config.toml
n_layer = 14
activation = "squared_relu"
lr_router = 0.00119
beta1 = 0.9
beta2 = 0.95
train_tokens = 508700000
steps = 7763
Below are experts of layer 2 (counted from 0) of a mixture-of-experts language model. Rows are named router (the router's row for the expert), up (a neuron's input weights, with its number), down (a neuron's output weights, with its number) and show model dimensions 0-159. Each number is 128 + 24 x the weight over its row's rms, rounded and kept within 0 to 255.
Before each expert's rows: "comes after" lists some tokens at least twice as common just before its tokens as in all text; "comes before" lists some tokens at least twice as common just after its tokens as in all text. This comes from a sample of Wikipedia text that the model never trained on. Tokens count by the router's weight.

# expert 93
comes after: " | ", "\n\n", "; ", " ", "| ", "\n"
comes before: " | ", ".", "; ", "–", ", ", ":"
router [162 162 153 116 163 150 151 103 109 173  52 125 107 131 157 144 149 176 176 111 148 153 119  94  84  80 106 132 100 125 105 132 137 137  99 133 139 119 116  99 155 105 160 168 133 142 159 127 109 105 134 112 136 130 138 125 138 140 112 147 119 158 153 151 145 118 167 147 108 131  94 108 127 125 157  98  98 164  97 184 163 160 130 124 113  91 121 123 101 100 125 106 142 131 141 149 141 111 118 112 154 127 121 154 113  90  95 135 146 107 133 115 145 108 123 154 105 122 126 102 137 114 122 143 150 103 135 120 150  89  87 131 136  68 118 108 170 146 105 144 125 126 168 147 115 113 120 178 104 140  88 150 106 151  83 135 124 125 128 106]
up1 [104 101 141 143 148 143 118 101 140  93 159 150 136 161 158  81 104  99 113 116 114 159 158 160 125  72 118 100  95  93 137 115 149 136  96 128 147 140  95 144 132  65 155 143 131 146 118 145 140 120 157 130 145 146 124 105 113 119 116 178 147 143 132 180 133 129 113  95 173 170  78 121 136 140  81 131 160 132 109 145 110 129 148 101 126 104 119  86 132 147 109 130 134 123  92 127 102 149 109 138 122 140 149 174 127 148 143 132 135 178 110 128 119 114 106 131 118  98 144 103 111 169 174 129 118 119 150 124 104 103 134 146  85 106 126  99 115  54 109 113 140 115 131  99 143 105 117 112 125 149 142 142  87 114 123 118 152  74 117 130]
down1 [190 124 105 163 175 145 151 130 125 105 142 127 155 144 114 126 109 109 132 125 142 152 126 119 105 122 130 137 171 146 150 116 112  84 118 136 140 108 149 145 142 139 117 138  80 123 140 123 128  91 137 102 148 132 105 150 116 125 101 117 155 116 117 108 126 134 104 118 102 173  99 122 121 149 128 101  92 113  96 136 128 117 135 149  88  78 141 101 120 106 183 135 144  83 124 138 118 132 138  70 109 121 178 158 145  81 129 157 119 128 123 124 166 132 131 122  89 112 114 118 125 103 117 181 105 134 149  93  59 117  89 130 128 146  98 116 174 103 112  85 110 123 104 127 153 103 148 117  77 146 169  81 124 139 114 132 125  91 127 115]
up2 [124 128 110  90 119 147 109 107 171 114 109 188 128 116 115 139 114 140 123 119 155 106 101 147 118 118 131 125 130 141 141 122 141 113 153 121 139 162 129 115 153 126 178 142 128 177 144 109  99 101 155 103 117 120 133 134 121 119 110 156 120 123 110 143 148 136 155 102 165 163 105 123 126 132  90 151  97  98 137 121 133 118 114 111 132 102 162 120 124 105 151 152 115 126  87  81  86 122 108 169 157 120 137 175 148 138 132 123  77 110 117 141 112 135  84  79 184 103 129  95  69 152 150 151 126 178 124 146 121  94 141  99 111 154  93 104 153 114  78 124 139 117  86 150 105  78 139 153 141 125 146 170 119 133 107 127 143 133 120  78]
down2 [156 133 131 164 152 137 121  91 119 160 132 137 138 185 135 126  96 146 147 111 121 139  96 161 123 118 110 134 139 130 115 109 152 125 135 155 130 101 120 151 158 124 130 136 144 132 193 110 118 110 137 123 133 139 151 104  95 155 127 160 137 109 161  89 144 111 142 152 117 170 111 109 127 122 113 112 115 102 105 165 132  91 119 134 148 109 113 106  77  72 125 122 180 124 101 139 120 165  78 102 134 116 141 141  99  45  98 172 131 116 156 106 115 159  98 133 157 117 102  92 137 138  92 163 130 151 131 147  78 115 145 119  97 172  90 117 137 156 112  94 106 126 129 111  97 106 142 126 123 127 122 158 157 118 128 133 157 132 168 114]
up3 [133  63 100 110 104 126  97 108  98 119 112 146 113 140 137 137 133  86 131  99 160  77 107 113 109 158 116 101  84 126  95 140 142 136 133 131 133 134  76 111 130 124 157 140 150 138  92 131 142 115 135 114 170 133 124 171 104 140 121 130 140 121 108 152 116 174 160 141 139 169  80  98 149 140  73 149 103 115 134 134 120 127 113 148  86 119 135 116 137 104  88 125 102 145 124 118  81 136  77 152 124 142  76 174 124 150 147 121 141 106 123 117 109 139 110 105 136 117 147 134 136 187 145 143 138 146 134 150 181 110 113 113 128 166 127  91  56 121  99 124 130 131  90 135 152  87 112 110 135 121 128 131 121 128 145 117 156 103 147 109]
down3 [155 123 142 149 170 143 171 120  88 146 123 140 146 152 127 126  88 127 133  85 143 132 128 132 129 133 130 103 156 148 127 107 130 127 117 131 102 130 155 115 145 132 133 152 100  96 160 117 121 115 153 103 125 134 129 128  78 128 133 125 131  79 142 110 137 129 114 119 134 161 101 109 124 109  90  98 111  97  69 137 113 117  69 124 125  95 125  75  80  78 161 133 161 122  93 135 102 139 105 133 150 124 131 159 117  58 113 148 110 150 156 117 177 126 119 118 130 124 103 108 127 109 126 125 145 127 152 132 108 119  87 111 122 176 136 119 157 123  88 105 118 146 128 141 104  73 144 164 103 135 136 181 159 148 163 142 154 122 185 139]
up4 [136 107  91 159 116 145  84 138 119 163  96 153 106 123 138 135 163 119 128 119 132 151 133  93 145 153 124 122 107 168 104 104 114 130 137 166 116 126 100 144 142 106 144  91  88 144  95  84  97 136 133 171 109 149 115  85 182 106 164  97 162 128 118 137  70 158 146  98 111 120 117 141 107 137 115 140 146 140 172 129 116 114 136 126 136 164  96 112 109 166 126 131 124 136 105 135 146 158 177 152 150 186 103 147 123  98 138 111 141 113 106 103 141  98 154 134 137 127 103 123 122 123  99 121 127 117 130 165 135  95 112  96  71 156 148 135  73 106 114 130  73 122 136 149 127 135 146 156 125 127  88 101 115  86 113 146 125 116 157 114]
down4 [116 125 162 176 154 108  94 157 106 134 145 134  92 135 110 159 171  86 134  80 118 172 113 169 152 152 108 126 110 169 147 114 140 101 105 124 148 125 123 131 123 136 140 161  93 145 130 119 103 187 130 115 176 139  95  94 145 153 114 111 159 129 128 132 106 117 156 100 151 141 110 118 113 120 156 130 158 131 124 168 158 112 142  83  89 128 119 132  93 100 119 126 134 139 150 162 139 132 142 111 141 130 116 142 150 120 128  81 147 114 153 134 184 117 152 178  57 114 135 146 140 148 117 140 163 108 141 141 115 108 109 140 109 144 109 142 150 112  70  97 125 110 150 141 110  94 134 163  93 114 161 145 151 109 140 133 121 132 146 159]
up5 [114 119 150 169 156 145 108  73  91 135 129  95 131 122 121 120 165 169 163 155 137 142 128  87  93 141 149 151  61 121 125 131 152 117 158  96 114  98 149 119 123 155 121  96 136  93 133 111 121 113 115 109 138 124 140 105  72 131 148 108 150 140 120 167 141 106 141 165 119 124 112 174 119 131  82 121 137 163 144 139  96 141 135 141 111 155 110 140 128  85 151 128  83 147 148 132 127 129 125 106 114 162 111 123  87 155 161 148 146 112 113 115 137 116 148 108 110 118 120 120 179 153  76  90 149 167 145  69 150 136 144 108  85 147  72 107 141 133 114 113 132 128 104 126 153 117 119 153 148 127 143 127  80  98 115 104 148 136 124 134]
down5 [135 126 150  87 137 156 178  87 108 143 125 125 150  98 145  75 122 105  84 140 121 137 127  62 123 137 112 133  99 132 121 107 129 115 107 112  83 160 147 123 180 100  95 134 171 125 164 113 141 148 178 137 114 111 111 160  90 152 138 114 119 128 147 115 112  88 141 136 140 102 134  95 112 133 126 102 127 143 144  67 117 124 121 107 101 130  90 118 119 105 106 145 133 114 150 164  91 126 141 115 111 118 172 152 145 127 109 170 141 139 129 100 170 110  91 154 111 136  95 102 163 122 144 121 114 133 163 168 160 116  92 126 125 153 149 102 151 150  85 136 110 150 106 149 109  99 139 144 121 117 118  93 148 133 181 124 114 127 159 118]
up6 [128 148  84 144 132 166 142 100 158 138 141 175 128 127 135 145  89 128 119 170 161 144 103  98 126 112  95 159 105 135 132 133 156  89 128 115 142 133 152 104 105 173 126 146 132 133 171  96 149 124 132  90 111 124 128 109 104 106 137 114 139 156 145 143 180 156 143 139  94 123 134 107 164 110 130 159 109 159 121  61 155 128 140 146 119 121 127 135 129 112 116  84 104 153 149 124 126 142 131 182 138 141  93 135 107 128 136 144 183  76 111 145 135 115 142 119 109 124 104 155 205 107 115 114 152 170 128  94 154 133 155  84 116 151 156 133 102 131 127  96 135 105  94 113 112 142 106 120 108  91 168 132  97 143 123 139 147 120 130  94]
down6 [153  95 119  97 155 138 152 108  55 135 104 115 146 136 176  85 122 143 122 153 148 135 103 131 126 122  91 136 112 149 115 117 144 109  99 134 106 163 134 162 149 131 114 134 144 134 155 121 142 128 168 148 135 101 141 157 107 141 137  78 106 115 142  79 116  58 125 136 117 108 139  94 106 118 124  99 137 153 151 101 117 132 109 144 103 121 125  84  85  63 131 158 157 100 118 165 137 154 117 133 106 121 142 156 128 133 121 169 102 149 127 119 144 125 137 146 147 103 119 141 135 118 124 101 151 151 160 138 140 165  96  96 125 161 153  86 147 142 107 100 129 160 119 153 140 129 188 171  99 138  96 125 152 125 151 126 147  96 159 140]
up7 [105  92 151  40 114 152 119 133 142 137 109 152 146 141 134 136 116  95  97 111 141 136 155 135 106 124 150 131 161 115 126 150 116 104  97 130 118 178  89 130 137  99 164 170 132 111 151  94  86 133 163 129 160 113 134 121 166  99 123 142 132 107 131 138  99 147 129  91  97 170 112 129 144 115 124 128 142 100 171 118 163 139 154 132 125 108 206 126  99 117 168 127 125 109 121  69 154 121 121 116 132 140 161 148 149 135 127 130 132 120 143 120 165 104 136 139 152  98  98 146 105 159 126 165 113 147 122 121 134 107 129 150 114 117 127 132 153  85  95 142 112 165 155 186 131 106 121 119 166 143  95 106 108 114 105 118 108  94 154 115]
down7 [138 124 131 158 150 111 101 135 148 183 146 118 136 161 125 107 115 128 138 119 118 145 109 166 106 122 113 139 147 144 140 129 152 131 141 155 130 129 146 140 131 113 132 151 103 131 163 133 135  97 132 121 130 144 135 105 128 131  83 143 120 108 159  98 124 126 157 135 119 165 148  89 112 116 108 140  68  70 134 182 134  88 141 137  96 113 113 129 100 111 149 125 171 106 125 141 102 151  86  73 122 100 142 122 131  66 125 140 139  80 155 124 104 166 100 124  93 119 106 115 147 146  96 159 113 129 133  91  81  66 118 113  79 173  89 111 132 127 118 122 128 129 153 110 107  82 142 135 152 143 128 133 157  85 100 123 119 160 160 141]
up8 [113  83 128 110 144 123 124 134 121 102 155  94 154 109 116 127 166 111 127  94 127 126 108 128 134 114 134  73 188 121 161 142 111 113 164  88 140 122 119 123  94 170 169 121 124 162 113 147 179  91 103 187 160 127 158 114 121  91 133 102 171  98 105 106 145 132 151  83 135 109 128 152 129 132  90 175 157 124 119 107  95  71 123 146 174 123 118 119 150 116 167 121 145  96 165 136 111 119 139 124 157 138 107 137 162 126 157 135 140 134 129 174 162  94 100 141 144 153 120 142  90 160  99  88 116 112 115 118 143 150 163  95 121 102 148 131 110 128 134 148  95 144 112 134 143 141 122 135 131 104 114 171 146 137 137 122 134 125 136 139]
down8 [119 170 139  99 118 142 149 150 144  96 125 129 123 107 116  99 127  87 150 139 127 120 134 134 147 114 116 173 141 141 123 112 131 165  87 161 180 119 113 163  91 138 148 132 131 120 129 128 126 153 110 158  67 144  95 163 151 159 142 143 152 150 173 150  94 148 137 134 101 139 135 128 103 102 147 137 166 120 110 122 111 110 125 137 140 130 114 164 118 114 109 103  94 114 125 121 139  96 119 114 103 151 174 157 121 115 132  94 127 115  87 110 137 137 120 144  80 181 133  92 150 106 144 163 122 127 129 138 123 130 126 187 126 111 120 113 142 156 159  97  96 137 118  70 145 111 164 142  68 172 101  95 123 194 130 142 126 130 130 130]
up9 [169 152  95 135 110  98  74 107 106 136 127 115 127 128 132 156 169 137 112 144 116 123 125 102 103 179 165 147 133 119 158 172 142 123 148 107 127 146 130 135 157 155 139 110 128 152 138 135  88 116 102 155 173  99 158 139 145  79 118 105 142  93 132 135 139 109 153 130 142 130 105 149 134 137 101 141 127 130 109 118 124 136 144 122  85 131 156 129 117  90 122 131 104 130  86 162 130 124 118 142 116 136 131 162 106 136 124 182 194 111 136 172 138 105  99 125 129 160 112 116 131 169 136 100 119 183 138 145 180 170 104  98 145 112 123 147 131 142  80 113 122 114 134 155 109 136 117 161 132 117 119  94 109  99  55 130 152 103 168 120]
down9 [105 111 109  87 130 137 162 149 144 148 129 100 127 182 155 151  70 106 143 122 135 136 123 113 101 173 137 112 116 155 142 151 138 125 115 152 104 101 169 144 181 123 119 149 147 130 145 102 123 119 123 129 115 141  86 152  90 167 120 147 107 122 186 153 101 100 118 150 121 121  93 123 125 127 152 117 106 123 165 142 151 119 155 135 118 121 112  92 105  71 147 112 137 133 173 161 141 147  95 102 101 125 158 109 143 113 110 175 139 138 161 112 141 122 140 197 100 106 147 122 113 149 113 149 166  88 130 163 128 115 118  96 100 147 125 102 132 109 103 129 101 135 137 115 153  90 116 154  69 111 114 132 131 139 153 116 156 138 156 149]
up10 [145 138 139 147 126 109 140 138 132 154 101 101 139 121 136 122 169 148 128 150 150 125 113 123 159 152 148  90 114  79  95 130 117  99 142 138 110 145 123 110 135  81 109 141 124 105 135 127  84  73  67  99 130 106 132 113 108 150 112 144 176 106 140 130 127  91 169 157 144 186 133 173 150 157 109 138 134 180  98 121  83 140 121 122 140  82 122 156  95 126 137 117 151 176 151 119 118 119 119 144 113 174 166 129 143 126 144 135 155 129 114 109 141  98 156 142 131 140  88 127 128 175 103 156 146 126 101 117 135 138  88 144 131 117 117  95 134  88 131  83 158 177 141 113 114 150 119 122 113 141 132 155 104 129 155  91 152 125 169 104]
down10 [143 151  97 124  97 139 153  87 146 189 178 104 158 134 149 141 124 113 117 151  86 124 102  95  99 132 143 111 127 151 148 143 154  84 116 136 100  81 142 124 151 145 151 102 157 127 150 121 130 134  97 140 111  89 123 168  70 125 123 119 110 119 155 153 113  61 153 112 109 103 159 113 121 141  97 106 108 117 104 141  91 140 153 128 113  92  96 111 128 124 133 146 161 116 138 167 115 135 163 118 102 117 117 118 154 102 102 122 127  85 174 134 156 116 108 166  96  79 110 121 104 115 140 120 124 112 140 115  95  90 123 114 130 127 163 103 171 126 128 114 104 158 147 131 108 137 122 110 100 131 161 117 125 179 132 139 108 109 166 149]
up11 [107 109 149 129 148 146 111  93 114 122 126 102 127 160 125 145 166 130 133 134 159 119  59 171 139 131 125 116  94 117 117  92 123 129  76 102 148 106 135 119 123 198 127 124 104 135 136 124 123 142 124 121  90 112 117 129 128 124 146 102 139 139 127  82 131 125 154 135 104 144 168 131 149 113 145 131 135 123 134 164 116 146 184 138 145 153  94 130 125  84 129 105 162 139 124  56 136 149 136 138 130 130 160  90 152 130 145 165 135  84 147 164 149 134 120 131 130 148  85 112  98 150 130 118 100 101 134 139 114 156 191 120 133 153 179 125 139 111 140  96 166 110 181 110 115 156 166 121 115 162 147 141 126 143 158 163 122 153  95 138]
down11 [127 114 120 140 140 145 106 111 135 134 113 123 106 132 162 102 130 145 139 126 150 113 120 120 120 137 144 169 132 144  93 109  83 140 152 111 120 152 107 154 134 103 114 151 167 141 141 115 137 139 140 122 148 148  78 171 136 179 155  91  61 131  78 121 117 108 108 153 123 112 148 131 110 139 135 103 130 208  73 103 134 113  97 122 111 120 132 116  76 150 101 121 132 127 118 108 130 151 160 138 120 140 115 106 138 153  85 125 100 127 119 128 149 116 136 138 179 127 132 143 165  76 145  98 100 182 116 156 154 144 100 105 134 123 153 168 148 114 149 104 159 142 158 141 140  93 157 124 131 159 120  94  92 142 165 120 113 134 175 119]
up12 [117 136  85 134 113 147 129 112 121 117  99 154 136 119 152 112 190 113 130 148 142 138  97 205 158  67 124 134 118 139 101 109 141 139 117 110  85 141 115 111 144 110 104 167 156 142 162 167 103  73 123 160 156 105 138 140 113 139 132  84 119 124 148 121 122 105 149 142 159  94 157 132 151 194 138 107 137 134 146 133 121 106 125 136 151 149 169 151 123 104 123  88 145 150 168 118 123 100 137 126 108 138 120 143  85 153 109 181 161 140  78 146 152 125 132 153 171 136  88 118 129 148 147 118 145 119 103 130 142 151 125 137 135 147 148 126 113 103 100 110 163 150 130 168 126 178 134 121 128 143  96 112 113 150 117 122 131 163 116 140]
down12 [149 114 139 139 111 141 134 138 160 201 137 107 129 138 127 137 120 108 116 117  80 107  76 101 134 150 152 129 121 132 109 154 120  99 103 115  96 117 153 129 131 160 127 134 101 145 144 124 152 129  54 145 110 127  94 163  86 104 146 109 143 121 144 180 114 125 169 122 118  98 138 107  97 145  79 127 138  92  73 162  82 181 156 126 122  96 109  95 133 123 143 144 104 134 127 124 104 125 155 128 121 125 169 107 141 108  98 121 122 102 120 134 121 116 104 172 131  76 132 107 124  94 122 136 145 155 119 153 114 139 119 116 110 127 167 105 126 147 160 117  78 133 126  95 141 107 137 117 145 119 139 101 105 160 143 143 112 109 186 154]
up13 [138 131 117 173 151 116  97 121 123 127 143 137 127 157  82 142 177 138 159 145 116  66  87 155 160 172 176 120 135 106  97 112 146 110 153 129 108 179 104 144 168 111 139 125 164 157 142 115 166 115 122 101 144 120 132 104 141 107 156 130 124 125 108 135 114  97 143 142 160 163 137 135  88 139 105 106  96 162 132 136 105 115 135  96  98 143 150 154 101 150 127 118 100 154 124 170 165 125 130 118 149 133 143 113  91 111 138 141 156  73 168 135 129 118 131 110 124 143 132 144 138 115  90 127 133 131 158 140 151 147 105 121 140  87 115 122 135 169 142  98 177 103 126 126  93 116  53 164 152 101 119 144 127 117 123 103 160 106 121 118]
down13 [ 99 123  93 113 120 135 125  73 127 169 132 105  98 123 124 131 104 108 134 120  97 119 147  91 128 132 142  89 119 149 129  79 156 154 120 115  86 101 113 119 124 116 162 101 169 128 120  94 129 166 112 105 100  95 121 181  73 147 100 163 123 122 195 156 136 104 130 142 139  92 130 110 174 108 139 101 123 116 156 125 129 133 126 124 103  95  89 146  89 125 122 128 154 144 175 142 122 139 120 117  97 150 153 157 181 118 155 136 112 140 158 112 116 121 109 175 115  68 147  81 134 129 121 114 150  83 132 159 120 150 112 142  97 139 134  86 159 118 119 142 137 114 136 141 128 109 113 142 124 102 117 143 129 155 141 123 145 131 105 169]
up14 [189 124 138 129 122 128 126 143 120  61  86  77 140 132 116 127 125 138 109 106 117 138 106 131 157 131 145 114 129 101 101 143 103 156 139 146 148 126 152 168  80 132 130 135 128 135 116 136 142 111 121 120 150 124 107 168 146 147 148 153 149 125 156 101 133 135 119 163 132 104 136 158 125 103 194 139 143 160 119 146 142 113 130 131  80  78 165 101 120 129 133 118 111 152 141 154 133 130 190 128 126 139 129 102 110 124  92 122 143 109 160 143 112 156 141 132 111 111 160 124 112 136 111 128 145 146 134 227 105 165 125 110 158  83  76 144 127 125 142 128 143 181 174 153 105 161 115 103 117 131 112 104 110 121 109 137 142 134 135 103]
down14 [ 82 124 121 111 103 130 122  84 161  91 160 120 113 130 135 159 126 115 102 120 169 121 120 150 128 158 159 114 140 133 145 126  96 154 108 127 119 105 150  99  98 169 154 124 155 121 117 125 156 144  80  88 143 147 142 139 121 153 108 161 163  91 125 156 113 148 171 148  98 144 153 105 120 119 153 152  94 118 148 110 126 112 135  88 141 183 115 146  87 130 132 131  96 141 150 109 114 135  98 103 154 170  91  81 154  99 142 114 110 120 113 102 102 142  99 102 107 102 173 133 102 145 138  79 107 148  87 105  98 163  98 109 144 129 113 109  98 107 121 129  92  97 108 128 114 114 145 122 114 132 164 121 117 150 133 139 137 150  93 183]
up15 [101 135 134 112 126 170 155 157 166 147 107 166 124 112 166 153 121 108 146 180 156 147 117  89  93 129 126 143  95 149 114 133 130 100 133  89 141 151 136 162  94 107 168 140 145 160 137 126 106 104 103  87 125  83 120 148  72 114 101 146  91  98  89 138 163 139 113 123 112 125 127 110 153 119 143 150 150 116 126 132 109 120 118  81 122 115 158 152 164 152 132 156 109 120 142 142 126 129 131 160 158 149 104 130 124 154 137 101 104 129  85 132  86 138 148 159 157 116  94 122 133 138 184 110 134 154 103 114 148 141 126  69 112 118 108 142 114 129  92  90 164 134 127 118 104 118 150 177  97 149 134 106 122 145  91 137 129 128  86  95]
down15 [139 142 128  87 125 148 104 135 102 125 101 136 109 165 153 120 127 108 140 108 158 124 148 136 157 146 109 106 129 121 140 146  89 147 111 138 140 101 148 113 123 134 118 149  86 138 131 108 110 102 149 131 193 163 138 160  98 122 126 120  92 120 151 110 125 126 116 121 110 157 140 144 126 112 111 127 188 129 140 128 132  79 142 136 134 122  98 117 102  88 116 134 141 131 125 145  91 144 111 124 137 136  98 111 173 136  85 158 128 137  93  50 188 133 127 129  92 169 105 154 122 126  84 129 165 118 168 112  74 131 130 138 153 156 129 112 126 134 146 109 128  89  98  97 148  97 163 158 172 147 170  94 122 110 116 157 155  93 140 138]
up16 [112 104 115 141 124 128  68 141 103 138 120 102  94 144 142 158 158  72 111 122 128 170 138 109 135 176 134  98 117 151 128 135 116 102 176 156 148 121 104 178 162 116 160 136 112 149  68 141  69 122 125 121 114 135 103 117 189 126 128 156 149 119 133 177  90 120 145 116 156 114 123 124 100 147 134 117  92 133 136 129 120 115 160 102 145 121 122  93 137 135  87 128 155  98 109 125 127 135 177 129 171 157 116 151 147 120 114 118 124 116 119 117 140  98 150 150 143 118 106 115 101 136 101 134 126 132 119 166 127 112  91 109 114 121 137 101 114  87 122 184  96 149  95 158 119 114 153 168 120  95  79 138 126 105 144 148 147 107 107 144]
down16 [130 130 148 173 145 112 102 150 124 130 139 138  94 152 126 159 161  85 128  74 112 160 104 172 136 165 116 125 125 155 148 132 127  95 105 127 157 105 121 125 127 125 136 161  99 143 134 117  94 173 127 130 174 137  83  99 148 146  98 120 153 111 139 124  90 119 152  93 148 150  86 125 108 138 158 129 146 119 110 166 160 104 138 107  78 110 119 112  99  81 126 131 133 150 135 167 133 134 119  87 140 132 128 149 156 115 105  89 160 128 147 152 176 142 144 183  61 110 138 153 124 146 112 147 153 111 145 143  95 119 118 129 110 154 118 142 151 121  66  90 131 112 134 135 134  89 137 154 102 116 158 152 145 117 126 141 144 132 153 150]
up17 [116 121 121 165 124 129 101 138 116 108 127 146 117 143 140 145 114  99 126 119 118 168  99 155 120 113 150 106 114 118  88 150 117  93 122 119 106 144 110 129 118 103 150 159 119 129 157 133 129 111  98 173 145 141  82 131 122 152  91 117 110 127 136 112 112 108 129 137 173 148 127 189 144 132 127 135 111 103 119 169 104 154  96  92 131 106 138 140 127 138 120 114 148 136 187 117 165  86 168 147 145 165 143 145 116 128 121 113 154  94 137  92 150  88 133 155 159 138 150 155  87 168 118 117 135 130 176 168 169 104 126 119 134 112 143 132 154 113 120 156  92 204 140 130 130  79 120  91 106 142 144 151  66 131 165 113 125 148 159 138]
down17 [165 161 101 154 110 130 118 123 169 209 167 103 151 146 150 128 143 112 119  98  54 140 116 136 134 104 157 140 142 144 156 157 128 112 134 118 113  86 118 122 146 145 124 154  93 117 143 132 107 156  85 133 111 129 139 166 111 131 109  97 109 109 164 137  97  93 141 110 135 154 148 116 115 140  79 139 126  85  94 193  75 146 128 132 115 102 128 120 144 151 121 121 130 148 121 172 133 113 137  96 115 126 104 146 141 125 102 101 133  91 147 143 143  98 128 163  91  75 123 129 105 145 110 130 118 151 132 108 115 100  98 104 119  97 172 136 144 122 134 113 104 135 135 127 125 124  98 114 118 123 135 124 126 179 111 145  87 133 153 171]
up18 [179 179 144 139 127 155 179 152  77 121 144 112 160 128 163 126 139 147 167 112 174 156 188  87 105 116 129  99 126 108 161 169 110 143 111  69  83 116 126 125  93  95  96 105 115 150 135 118 123 180  77 149 134 137 114 139 153 151  74 108 128  86 125 118 141 129 143 124 135  91 124  93 130 127  90 114 111 130 115 129 128 131 137 121 141  97 125 121 124 120 105 128 113 113 170 115 102 133 119  92 105 133 129 136 107 126 138 144 128 113 114  97 170 126 118 105  79 180 134  96 104  98 153 161 113 103 132 143 114 146 107 144 128 107 126 152 146 170 124 117 130 144 114 117 146 146 165 144 140 134 165 118 150 122 110 162 119 132 129 124]
down18 [ 92 116 139 119 156 146 126 143 154 114 138 129  94  86 124 140 125 169 146 109 148 147 150 124 120 123  96 114 153 107 115 107 127 142 131 142 126  71 116 152 124 133 122 146 146 145 119 131 160 176 159 133 123 116 114 153 102 137 101 126 138 138 125 135 107  82 120 141 119 150 155 120 148 113 145 122 103  79 147  96 138 161 125 121 139  94 135 157 109 131  70 141 112 128 109 106 112 101 121 103  77 125 152  93 112 151 157 120  47 161  61 139 112 112 112 146 121 132 130 109 157  95 139 148 159  67 113 134 151 135 122 133 151 132 140 127  63 134 137 142  93 143 123 119 139 139 112 142 129 122 158  54  86 102 154 128 105 156 123 146]
up19 [121 157 163 109 133 112  96 105 128 171 163 110 126 119 181 148 144 138  67 185 101 121  69 150 115  92 139 104 160 107 170 116 155 138 128 158 136 146 150 113  98  69 147 134 140 120 149 129 120  89 141 117 147 101 110 112 112 187 128 129 141  90 117 133 137 131 115 118  95 118 109 140 111 133 114 130 164 157 120 143 126 130 139 149 156 131 147 143 165 152 141 106 151 136  61 151 120  83 134 155  99 115 114 127 119 100 121 112 125 142 107 154 135 146 149 133 180 111 124 132  91 147 145 119 118 145 110 175 141 135  98 121 103 120 130 122 131 152  89 100 136 146 100 114 132  92 150 128 149 106  89 126 111 140 130 106  71 135 100 145]
down19 [136 183 179 120  93 176 168 118 100 132 168 104 110  87 109 157  91 116 122 118 150  99 122 114 108 172 136 119 135 146 169 149 144  80 114 156 131 106 170 112 138 129 121 128 140 108 128 149 165 159  73 115  87 136 112 133 125 113  81 119 142 113 177 165 144 124 131 125 118 124 113 113 112 118 127 125 154 109 131 142 119 113 163 148 131 139 136 153 152 107 119 139  93 126 103  51 155 110 127 131 126 120 129 126 160 134 121 129 160 140 116 136 100 156 124 159 112 137 113  97 144 110 159 139 140 140 114 131  95 143 164 126 154 107  97 151 152 143 139 125  71 122 130  69 113 115 145 159  78 128 134 124 143 159 144 140 102 153 135 160]
up20 [156 117 140 143  74 121  63 101 105 110 143 120 118 104 116 116 113 152 127  96 134 106 138 134 124 117 138 120  90  95 133 127  99 165 111 152  96 145 122  99 140 119 119 180  85 123 177 151 151 115 173 112 123 152 129 140 136 128 124 125 144 135 136 135 144 116 135 110 109 112 144 160 118 105 147  87 140 137 123 166 160  89 108  96 100 131 152  74 162 161 142 140 119 179 163 139 128 125 133 164 158  92 104  57 116 110 127 125 147 126  85 146  95 174 140 127 123 164 178 150 136 127 139 121 151 127 181 134 158 139 156 141 128 114 111 104 130 164 123 171 144 155 156 132 141 106 140 121 130 130 111  99 157 121 125 121 101 140 143 155]
down20 [104 148 119 155 107 128 100  94 115 164 162 112 115  82 141  91 171 143 114 105 112 122 121 113 142  97 102 136 124  84  72 132 137 154  94 113 132 132 108 118 129 115  98 151 134 112 134 165 164 165 123  67 128 184 152 148 138 168 122 132 108 115 134 123 147 115 173 141 140 143 140  77 121  97 135 105 136 125 139 163 142 111 150  96 106 189 115 154 149 142 130 114 121 143 156 129 118 140 159  90 154 141  97 129 142  86 155 110 124 114 112 125  81 162 116 111 168 112 164 111 148 131 128 110 132 196 135 110 153 134 130 183 116 141 136 105 143 126 110 148 121 124 138 115 110 122 156 155 134 139 112 118 163 162 134 129 116  92 129 162]
up21 [125  77 153 118 105 112 123 131 135 140 131 121 132 134 141 147 149 115 126 115 126 153 125 137 115 116 128 125 152 128 149 152 160 111 145 173 179 102 123 149 124 125 134 151  96 111 117 101 119 128 132 143 151  99 106 165 125 109 109 140 115 142 126 150 148 101 113 116 201 171  95 128 101 155 112 118  78 116 110 121 155 103  96 178 118  59 143 151 137 125 128 173 116 144 138 124 144 129 114 100 156 138  76 153 138 132 114 148 143 164 124 154 109  94  69  68 136  83 134  95 120 141 147 163 155 157 132 128 119 133 142  81 139 154 144 120 115 100 102 126 136 109  70 112 136 116 111 128 142 114 135 155 115 132 109 100 173  97 146  88]
down21 [143 130 115 133 164 137 135 100  94 145 125 140 146 184 143 127  95 141 113 122 142 159 121 163 111 119 123 113 147 140 148 113 177 127 125 128 115 104 133 144 141 126 149 157 120 112 177 108 106  85 166 128 150 119 152 129  75 152 111 157 122  97 188 105 134 104 134 161 118 153  91 121 135 102 117  92 106  92  98 110 108  84 115 133 131  74 111 132  72  90 132 135 161  96 108 165 135 166  81 118 137 140 129 131 131  77 105 145 117 115 154 110 133 147  91 132 118 107  99  86 108 139 119 168 162 130 138 134  94 112 111 119 123 155 106 103 127 127 101 107 118 163 131 111 121  88 145 137 105 150 117 175 142 103 163 134 149 126 161 114]
up22 [120 118 104 116 134 124 166 145 166 130 160 134 124 148 130  95  62 174 172 102 135  98 125 127 110 143 106 134 108 163  73 142 111 156 145 109 151 158 157 175  74 117 145 134 125 133  95 125 153 123 143 131 166 156 119 164 113 147 113 116 138 102 105 189 115 136 131  97 115  81 131 107 131 164 150 129 135 143 103 164 128 138 103 111 133 114  75 125 140 146  93 117 109  94 148 122 111 114 155 193 116 168 119 115 161 126 123 121 104 110 155 125  95 169 111  88 141 123 179 143 112  95 113 117 123 165 156 130 139 128 134 171  93 112 136 165 129 124 119 143 110 120 115 144 132 142 115 122 102 142 130 130 151 133 133 151 168 140 107 124]
down22 [ 85 161 148 163 140  90 106 103 165  82 145  81 146 125 165 105 163 125 131 118 152 114 150 188 127 126 104 175 146 149 104 141  91 118 145 138 158  67 139 130 143 138 137 129 112 110 104 118 133 154 132 114 141 139 127 154 120 117 135 133 124  97 138 124  96  96 152 135  92 147 119 134  96 149 139 138 114 100 130 183 145  86 138 170 111 117 135 155 124 148 110 136 121 116 151 112 191 124 151 117 106 149  99 105 177 162 137 101 139 122 117 123 161 117 151  88 123 139 120 100 103 136 162 142 145 129 162 142  95 145 151 143 149 126 116 167 112 142 137 125 176 131 120 133 110  84  95 107 125  91 148 150 116 175 151 131 143 154 100 111]